Weights of a small mixture-of-experts language model, trained from scratch on English Wikipedia.
Training: a variant of SOAP for the experts, 437M tokens.
Below are experts of layer 8 (counted from 0) of a mixture-of-experts language model. Rows are named router (the router's row for the expert), gate (a neuron's input weights, with its number), up (a neuron's input weights, with its number) and show model dimensions 0-127. Each number is 200 + 20 x the weight over its row's rms, rounded and kept within 0 to 999.
After each expert's rows: a language model's description of what the expert responds to; "mostly gets" lists some tokens that are sent to it at least half of the time. This comes from a sample of Wikipedia text that the model never trained on.

# expert 60
router,175,163,209,199,190,216,190,217,180,196,198,174,220,172,214,192,204,194,177,192,197,190,207,213,213,217,182,202,207,216,173,210,214,250,224,199,201,231,194,182,173,235,203,178,196,198,209,216,218,170,179,209,190,184,179,213,201,195,249,218,222,176,216,186,184,219,165,201,198,222,213,188,202,199,218,221,190,215,202,225,192,202,195,234,202,184,185,179,209,228,186,197,227,213,226,160,210,213,195,214,192,210,215,228,175,209,187,153,186,195,182,223,225,245,199,205,147,175,217,215,203,220,200,180,215,194,151,209
gate0,224,209,174,222,221,228,164,181,226,201,235,214,179,210,188,172,191,200,241,233,171,186,174,177,219,226,183,197,169,150,235,216,196,206,207,191,212,188,202,207,196,210,201,177,180,212,190,204,225,199,239,211,193,203,200,148,209,211,203,207,229,200,220,228,210,206,177,207,214,193,190,212,241,200,177,201,234,188,189,198,220,162,223,177,238,198,203,174,223,196,200,199,195,221,187,163,170,184,216,203,180,238,191,197,209,168,209,206,199,211,235,209,220,204,189,182,216,217,227,161,207,197,240,183,213,192,181,196
up0,212,167,219,226,204,184,203,197,244,190,199,191,198,166,194,175,212,177,182,186,190,236,204,216,210,215,171,185,213,206,205,206,202,182,200,180,242,186,194,167,196,194,220,186,199,202,196,205,209,190,185,178,189,210,198,199,177,180,201,191,228,203,194,215,174,223,196,211,189,195,233,206,240,169,198,212,168,235,154,176,247,234,226,189,213,179,202,151,193,197,178,224,205,211,202,216,188,182,204,203,212,216,217,186,186,139,209,188,143,209,207,203,207,201,224,196,157,199,210,222,180,177,155,198,165,188,224,199
Description: Space before identifiers
mostly gets: " Born", "Population", " ", " classification"

# expert 19
router,212,186,210,235,195,156,196,213,216,184,178,199,170,197,175,232,209,199,182,220,188,196,212,219,163,192,205,195,188,225,215,217,191,224,209,230,197,214,205,210,221,208,225,191,218,186,182,217,235,170,181,187,220,200,193,169,186,184,219,169,182,195,169,204,202,226,194,245,202,185,224,175,208,181,192,225,198,172,199,177,204,201,229,210,231,218,211,191,236,201,227,185,209,208,215,193,214,209,240,218,191,189,203,228,156,207,195,189,220,193,179,231,177,193,164,188,227,197,221,215,193,202,198,230,217,187,220,209
gate0,201,215,216,232,185,207,207,209,200,206,188,202,215,201,199,227,197,244,179,166,209,211,188,236,209,210,209,219,225,241,196,201,224,223,220,211,172,191,208,192,207,214,243,180,226,176,169,166,201,193,191,176,221,226,191,195,203,204,195,179,203,198,201,183,218,181,210,246,203,172,242,204,168,164,176,220,205,180,208,171,182,180,229,180,177,221,228,180,217,241,211,213,193,229,200,206,185,228,188,215,202,211,200,195,195,216,185,219,232,200,173,181,188,223,205,198,180,221,158,205,193,230,199,217,170,192,210,159
up0,185,216,216,196,175,234,230,205,218,176,218,204,204,206,192,188,204,204,208,204,212,200,203,244,231,201,172,213,202,221,188,157,207,207,198,190,172,192,200,197,174,200,200,161,200,220,220,210,162,233,197,204,203,173,181,179,193,205,154,196,203,194,180,180,223,159,191,179,232,198,197,194,196,201,223,176,201,201,222,216,225,188,170,206,210,231,212,203,192,175,203,220,191,216,178,201,219,201,194,205,186,166,183,185,239,225,193,219,223,218,221,232,218,172,247,179,200,197,223,184,162,179,227,214,207,191,176,213
Description: Paragraph and section breaks
mostly gets: ".\"\n\n", "\".\n\n", " Arthropoda", ").\n\n", ".\n\n", " classification"

# expert 12
router,181,198,228,182,213,228,212,210,198,195,233,172,174,174,234,192,188,187,206,198,197,205,168,233,224,209,196,220,220,234,188,206,200,202,181,214,185,204,214,165,190,203,221,199,207,192,205,210,214,211,191,201,170,193,245,201,225,206,221,241,194,210,187,209,213,211,203,221,216,225,181,223,213,215,191,228,206,192,201,171,196,172,231,192,192,195,203,170,160,179,200,179,175,199,236,187,211,214,227,187,199,219,176,176,149,196,203,206,185,185,220,198,201,178,203,224,223,183,248,174,163,137,196,188,207,192,201,209
gate0,193,222,205,202,187,212,220,208,186,206,194,209,181,224,169,191,215,199,178,208,202,187,198,193,216,205,199,206,216,211,208,239,194,194,199,242,211,194,199,190,194,202,238,199,206,210,144,173,192,221,202,232,177,230,246,201,159,208,230,215,231,210,183,204,191,208,219,196,196,217,184,221,193,173,194,199,176,228,219,179,190,200,177,186,222,191,202,206,227,194,186,216,247,237,210,186,179,169,188,202,203,214,183,205,166,233,197,210,226,194,195,202,245,230,234,162,241,210,192,198,193,237,190,191,193,195,182,197
up0,153,192,228,167,221,223,185,199,203,230,196,230,188,201,195,226,193,202,207,210,207,246,209,181,202,181,185,195,201,204,211,181,199,201,200,197,177,209,190,219,191,220,184,195,158,216,198,211,178,193,214,186,187,151,191,230,225,196,196,185,217,179,181,198,181,172,180,192,189,211,199,186,216,169,182,167,196,180,196,229,205,186,213,218,184,230,188,165,174,210,168,179,178,158,193,227,196,220,197,196,217,163,225,214,212,176,181,210,177,235,217,204,196,223,213,237,213,193,194,213,174,192,191,228,199,188,261,205
Description: Space before numbers
mostly gets: "″E", " gl", " (#", "^{(", "–", " dis"

# expert 48
router,195,171,238,191,182,223,209,191,209,188,200,188,208,208,211,183,180,194,206,184,174,230,205,186,215,164,179,182,198,219,169,196,197,202,183,183,177,180,213,197,178,217,215,180,193,163,173,217,193,220,213,213,201,191,180,229,223,192,208,201,159,179,190,170,202,210,158,204,199,209,193,205,199,189,223,262,157,163,208,233,200,194,228,177,202,188,167,185,222,188,187,197,176,196,213,200,207,211,213,180,209,225,190,189,182,194,198,186,238,190,200,201,190,221,204,219,185,185,208,171,220,196,176,189,175,197,222,257
gate0,196,188,181,224,211,157,225,174,171,167,169,212,186,222,168,185,210,226,217,215,209,171,178,215,213,211,207,210,229,197,218,176,192,194,185,201,209,169,170,203,215,170,205,182,194,212,184,187,187,218,240,176,223,155,196,177,211,221,217,190,187,190,186,205,170,201,231,242,200,170,225,205,215,200,210,199,188,218,216,233,203,177,194,179,191,191,218,178,199,227,213,192,201,203,214,224,180,204,239,217,221,222,201,200,216,216,179,183,171,211,193,187,190,194,206,196,165,254,210,202,167,182,164,212,169,176,214,212
up0,191,234,212,208,236,161,193,160,206,206,205,169,210,203,178,202,214,185,205,210,200,178,227,189,252,196,216,226,207,212,173,171,207,192,200,206,197,199,177,208,203,226,214,227,210,212,182,220,217,192,195,202,169,204,222,165,170,215,199,184,195,176,191,187,196,172,176,169,228,204,208,193,197,196,220,200,202,212,214,165,204,193,215,191,191,193,221,230,184,170,231,196,219,163,203,218,187,209,197,210,197,230,233,200,171,232,232,204,194,176,218,178,197,192,188,166,180,188,182,201,194,209,137,193,189,220,232,215
Description: Initial capital letters
mostly gets: " P", " S", " M", " N", " H", " F"

# expert 15
router,205,187,197,223,191,219,190,193,191,187,232,191,202,198,220,229,255,216,176,208,193,200,209,179,194,188,179,183,234,230,185,224,218,191,201,236,197,209,166,197,227,216,206,185,222,199,179,193,212,161,168,172,197,163,205,168,216,137,204,208,204,199,202,207,202,178,200,194,175,177,179,179,179,221,219,201,183,190,234,198,220,184,207,209,215,171,169,221,226,208,232,205,222,159,212,218,208,195,214,200,199,197,176,211,216,188,191,194,216,231,198,212,191,258,210,223,214,164,235,236,193,191,210,173,187,161,166,224
gate0,193,196,164,195,200,197,244,241,254,202,210,179,190,217,169,214,229,219,185,220,160,192,213,227,187,194,211,192,218,208,177,219,224,213,180,215,205,181,200,182,203,201,213,187,247,186,201,205,217,186,204,226,176,182,173,211,218,182,199,181,173,195,208,203,236,221,179,202,166,226,207,204,199,225,216,215,183,199,145,187,177,219,208,199,216,225,166,213,222,218,200,192,204,211,203,206,155,195,254,202,225,179,209,196,194,216,171,174,186,187,219,197,209,196,182,174,209,174,191,219,195,187,195,210,192,207,170,220
up0,202,165,210,204,230,258,189,217,188,205,200,213,197,219,217,220,207,215,200,201,204,197,239,194,204,201,205,210,214,202,174,190,183,185,199,208,206,205,228,198,197,183,205,207,224,196,190,205,178,153,179,199,186,196,202,166,212,167,249,161,199,196,230,220,149,219,206,202,183,173,182,164,225,229,182,216,207,225,186,208,196,234,173,185,149,183,222,233,195,169,216,225,207,222,241,209,202,216,211,215,207,198,209,193,184,194,194,193,166,185,236,182,204,168,181,177,204,213,201,201,220,183,203,215,213,223,222,182
Description: Year prefixes in dates
mostly gets: "188", "187", "197", "198", "189", "194"

# expert 47
router,182,210,169,188,207,196,165,217,213,230,198,200,219,182,224,202,214,209,161,175,217,209,215,195,192,182,207,201,199,166,202,176,205,206,208,209,218,190,201,227,244,192,217,194,173,190,218,221,230,209,190,210,185,211,197,211,196,213,226,180,171,202,172,199,216,241,229,206,201,249,213,194,220,207,194,202,208,219,226,197,175,195,192,212,181,175,229,188,191,214,183,173,230,238,220,187,227,226,233,191,180,206,184,183,247,214,146,158,226,210,208,190,217,175,177,196,175,225,211,235,174,175,181,187,190,196,202,235
gate0,225,212,201,239,193,213,197,227,242,220,189,174,192,196,181,181,224,205,217,194,222,215,239,204,174,204,194,182,210,241,215,193,213,219,179,193,210,204,176,200,161,209,197,190,207,179,206,189,191,163,136,200,139,223,226,196,209,213,254,170,182,173,155,251,165,178,192,205,197,224,208,148,200,187,192,196,240,190,174,199,184,188,176,204,204,175,207,189,208,189,199,194,197,208,203,206,208,202,192,200,210,179,193,235,178,207,214,210,220,203,197,192,222,181,185,200,203,188,221,240,209,185,188,220,185,249,215,192
up0,242,179,242,187,187,196,211,223,210,174,208,212,217,188,191,218,204,200,188,195,207,197,175,199,213,233,208,212,212,179,205,229,230,156,213,175,211,225,202,213,189,233,191,225,194,194,228,200,202,225,225,147,193,177,198,188,170,193,220,235,209,190,186,230,227,203,184,171,240,184,191,226,194,211,188,209,170,181,182,167,152,226,235,213,188,197,182,199,212,194,219,230,205,204,174,194,218,206,217,226,225,219,195,208,191,205,214,195,208,180,154,167,209,232,232,169,176,173,201,216,225,184,196,183,201,190,217,177
Description: Mid-word pieces, US places
mostly gets: " Angeles", " Chicago", " Ohio", " private", " York", " Illinois"

# expert 41
router,197,207,189,192,218,212,221,202,206,232,186,203,220,201,185,212,256,208,179,240,189,222,202,187,187,194,173,193,196,206,153,215,204,211,236,185,196,191,187,210,211,207,173,188,218,196,195,210,202,171,226,215,216,170,215,174,186,184,216,152,217,221,183,200,182,196,206,187,208,204,221,203,219,236,189,181,186,204,200,216,195,214,180,193,185,193,187,180,181,187,205,227,200,227,229,204,235,209,202,171,200,207,187,228,200,170,187,201,201,222,185,204,213,178,225,217,153,206,192,236,199,222,205,190,180,174,195,164
gate0,210,227,217,222,228,191,202,225,165,162,244,183,202,181,169,238,200,200,210,230,139,173,221,184,214,216,191,199,217,209,194,221,219,208,165,204,167,171,201,183,223,206,183,188,180,194,169,186,204,229,196,196,219,220,191,195,221,203,204,189,202,188,175,204,186,228,189,217,232,192,231,235,209,178,225,179,218,189,173,171,194,213,166,189,209,172,237,223,190,214,198,166,199,213,201,194,209,197,224,169,223,205,202,235,178,205,189,170,144,204,181,198,204,181,204,178,197,209,205,230,209,178,194,206,213,247,218,192
up0,193,172,219,207,208,195,187,198,199,217,187,236,222,215,192,162,162,188,176,253,193,219,192,179,204,212,225,204,179,221,173,183,193,228,232,209,214,247,213,161,204,207,190,208,185,212,195,207,231,172,191,168,203,212,224,230,200,222,181,203,159,180,210,230,232,199,220,236,177,177,197,196,173,184,171,202,177,167,209,213,193,202,166,172,204,216,187,230,203,194,164,190,219,205,194,179,156,192,189,177,203,170,200,215,224,173,221,210,228,225,197,204,175,174,214,208,221,207,215,211,205,214,222,200,195,175,190,176
Description: Name-ending pieces
mostly gets: " Street", "abad", "ington", "schild", " Rovers", " Creek"

# expert 56
router,171,168,236,180,203,184,207,183,172,167,188,185,190,174,189,217,237,239,226,221,236,209,194,168,197,219,184,229,206,187,220,194,195,181,157,209,177,206,215,241,195,174,182,235,215,191,211,239,220,206,191,225,191,214,192,226,193,168,203,199,204,200,184,205,225,206,156,195,210,228,173,179,188,189,211,199,185,230,197,188,204,218,169,150,207,182,156,195,207,200,232,220,190,196,184,206,213,216,194,197,206,201,194,234,209,206,165,199,177,193,233,195,209,220,197,211,170,196,185,227,222,187,202,211,204,192,213,201
gate0,176,165,238,201,220,191,224,177,182,222,191,193,160,199,171,186,243,200,215,216,230,213,181,234,206,210,175,195,180,235,234,250,177,172,238,217,186,169,208,170,195,230,199,209,166,214,194,203,215,184,167,218,171,230,199,194,212,207,223,168,197,206,247,200,177,175,203,195,214,193,225,216,195,210,220,178,228,191,200,183,189,183,200,207,192,188,213,205,220,219,199,212,213,177,206,185,184,201,187,220,216,182,178,209,187,177,199,198,203,189,207,213,226,183,176,201,223,188,216,186,225,189,215,205,174,219,224,181
up0,202,186,203,215,219,177,222,166,207,210,185,208,216,170,201,195,237,208,185,165,177,203,205,207,193,214,199,180,206,209,199,250,212,206,196,240,189,211,175,158,184,161,196,225,259,180,215,170,238,173,195,241,196,194,208,186,188,208,205,184,158,214,189,228,190,242,197,200,216,194,195,211,195,179,227,187,198,222,181,216,215,188,176,198,210,218,227,242,183,214,186,173,202,172,255,222,196,207,166,162,194,195,217,165,210,199,197,189,218,200,192,210,221,199,191,181,237,184,186,186,197,210,219,212,183,148,195,207
Description: Mixed word pieces
mostly gets: "And", " High", " Ph", " Far", "Gen", " Kol"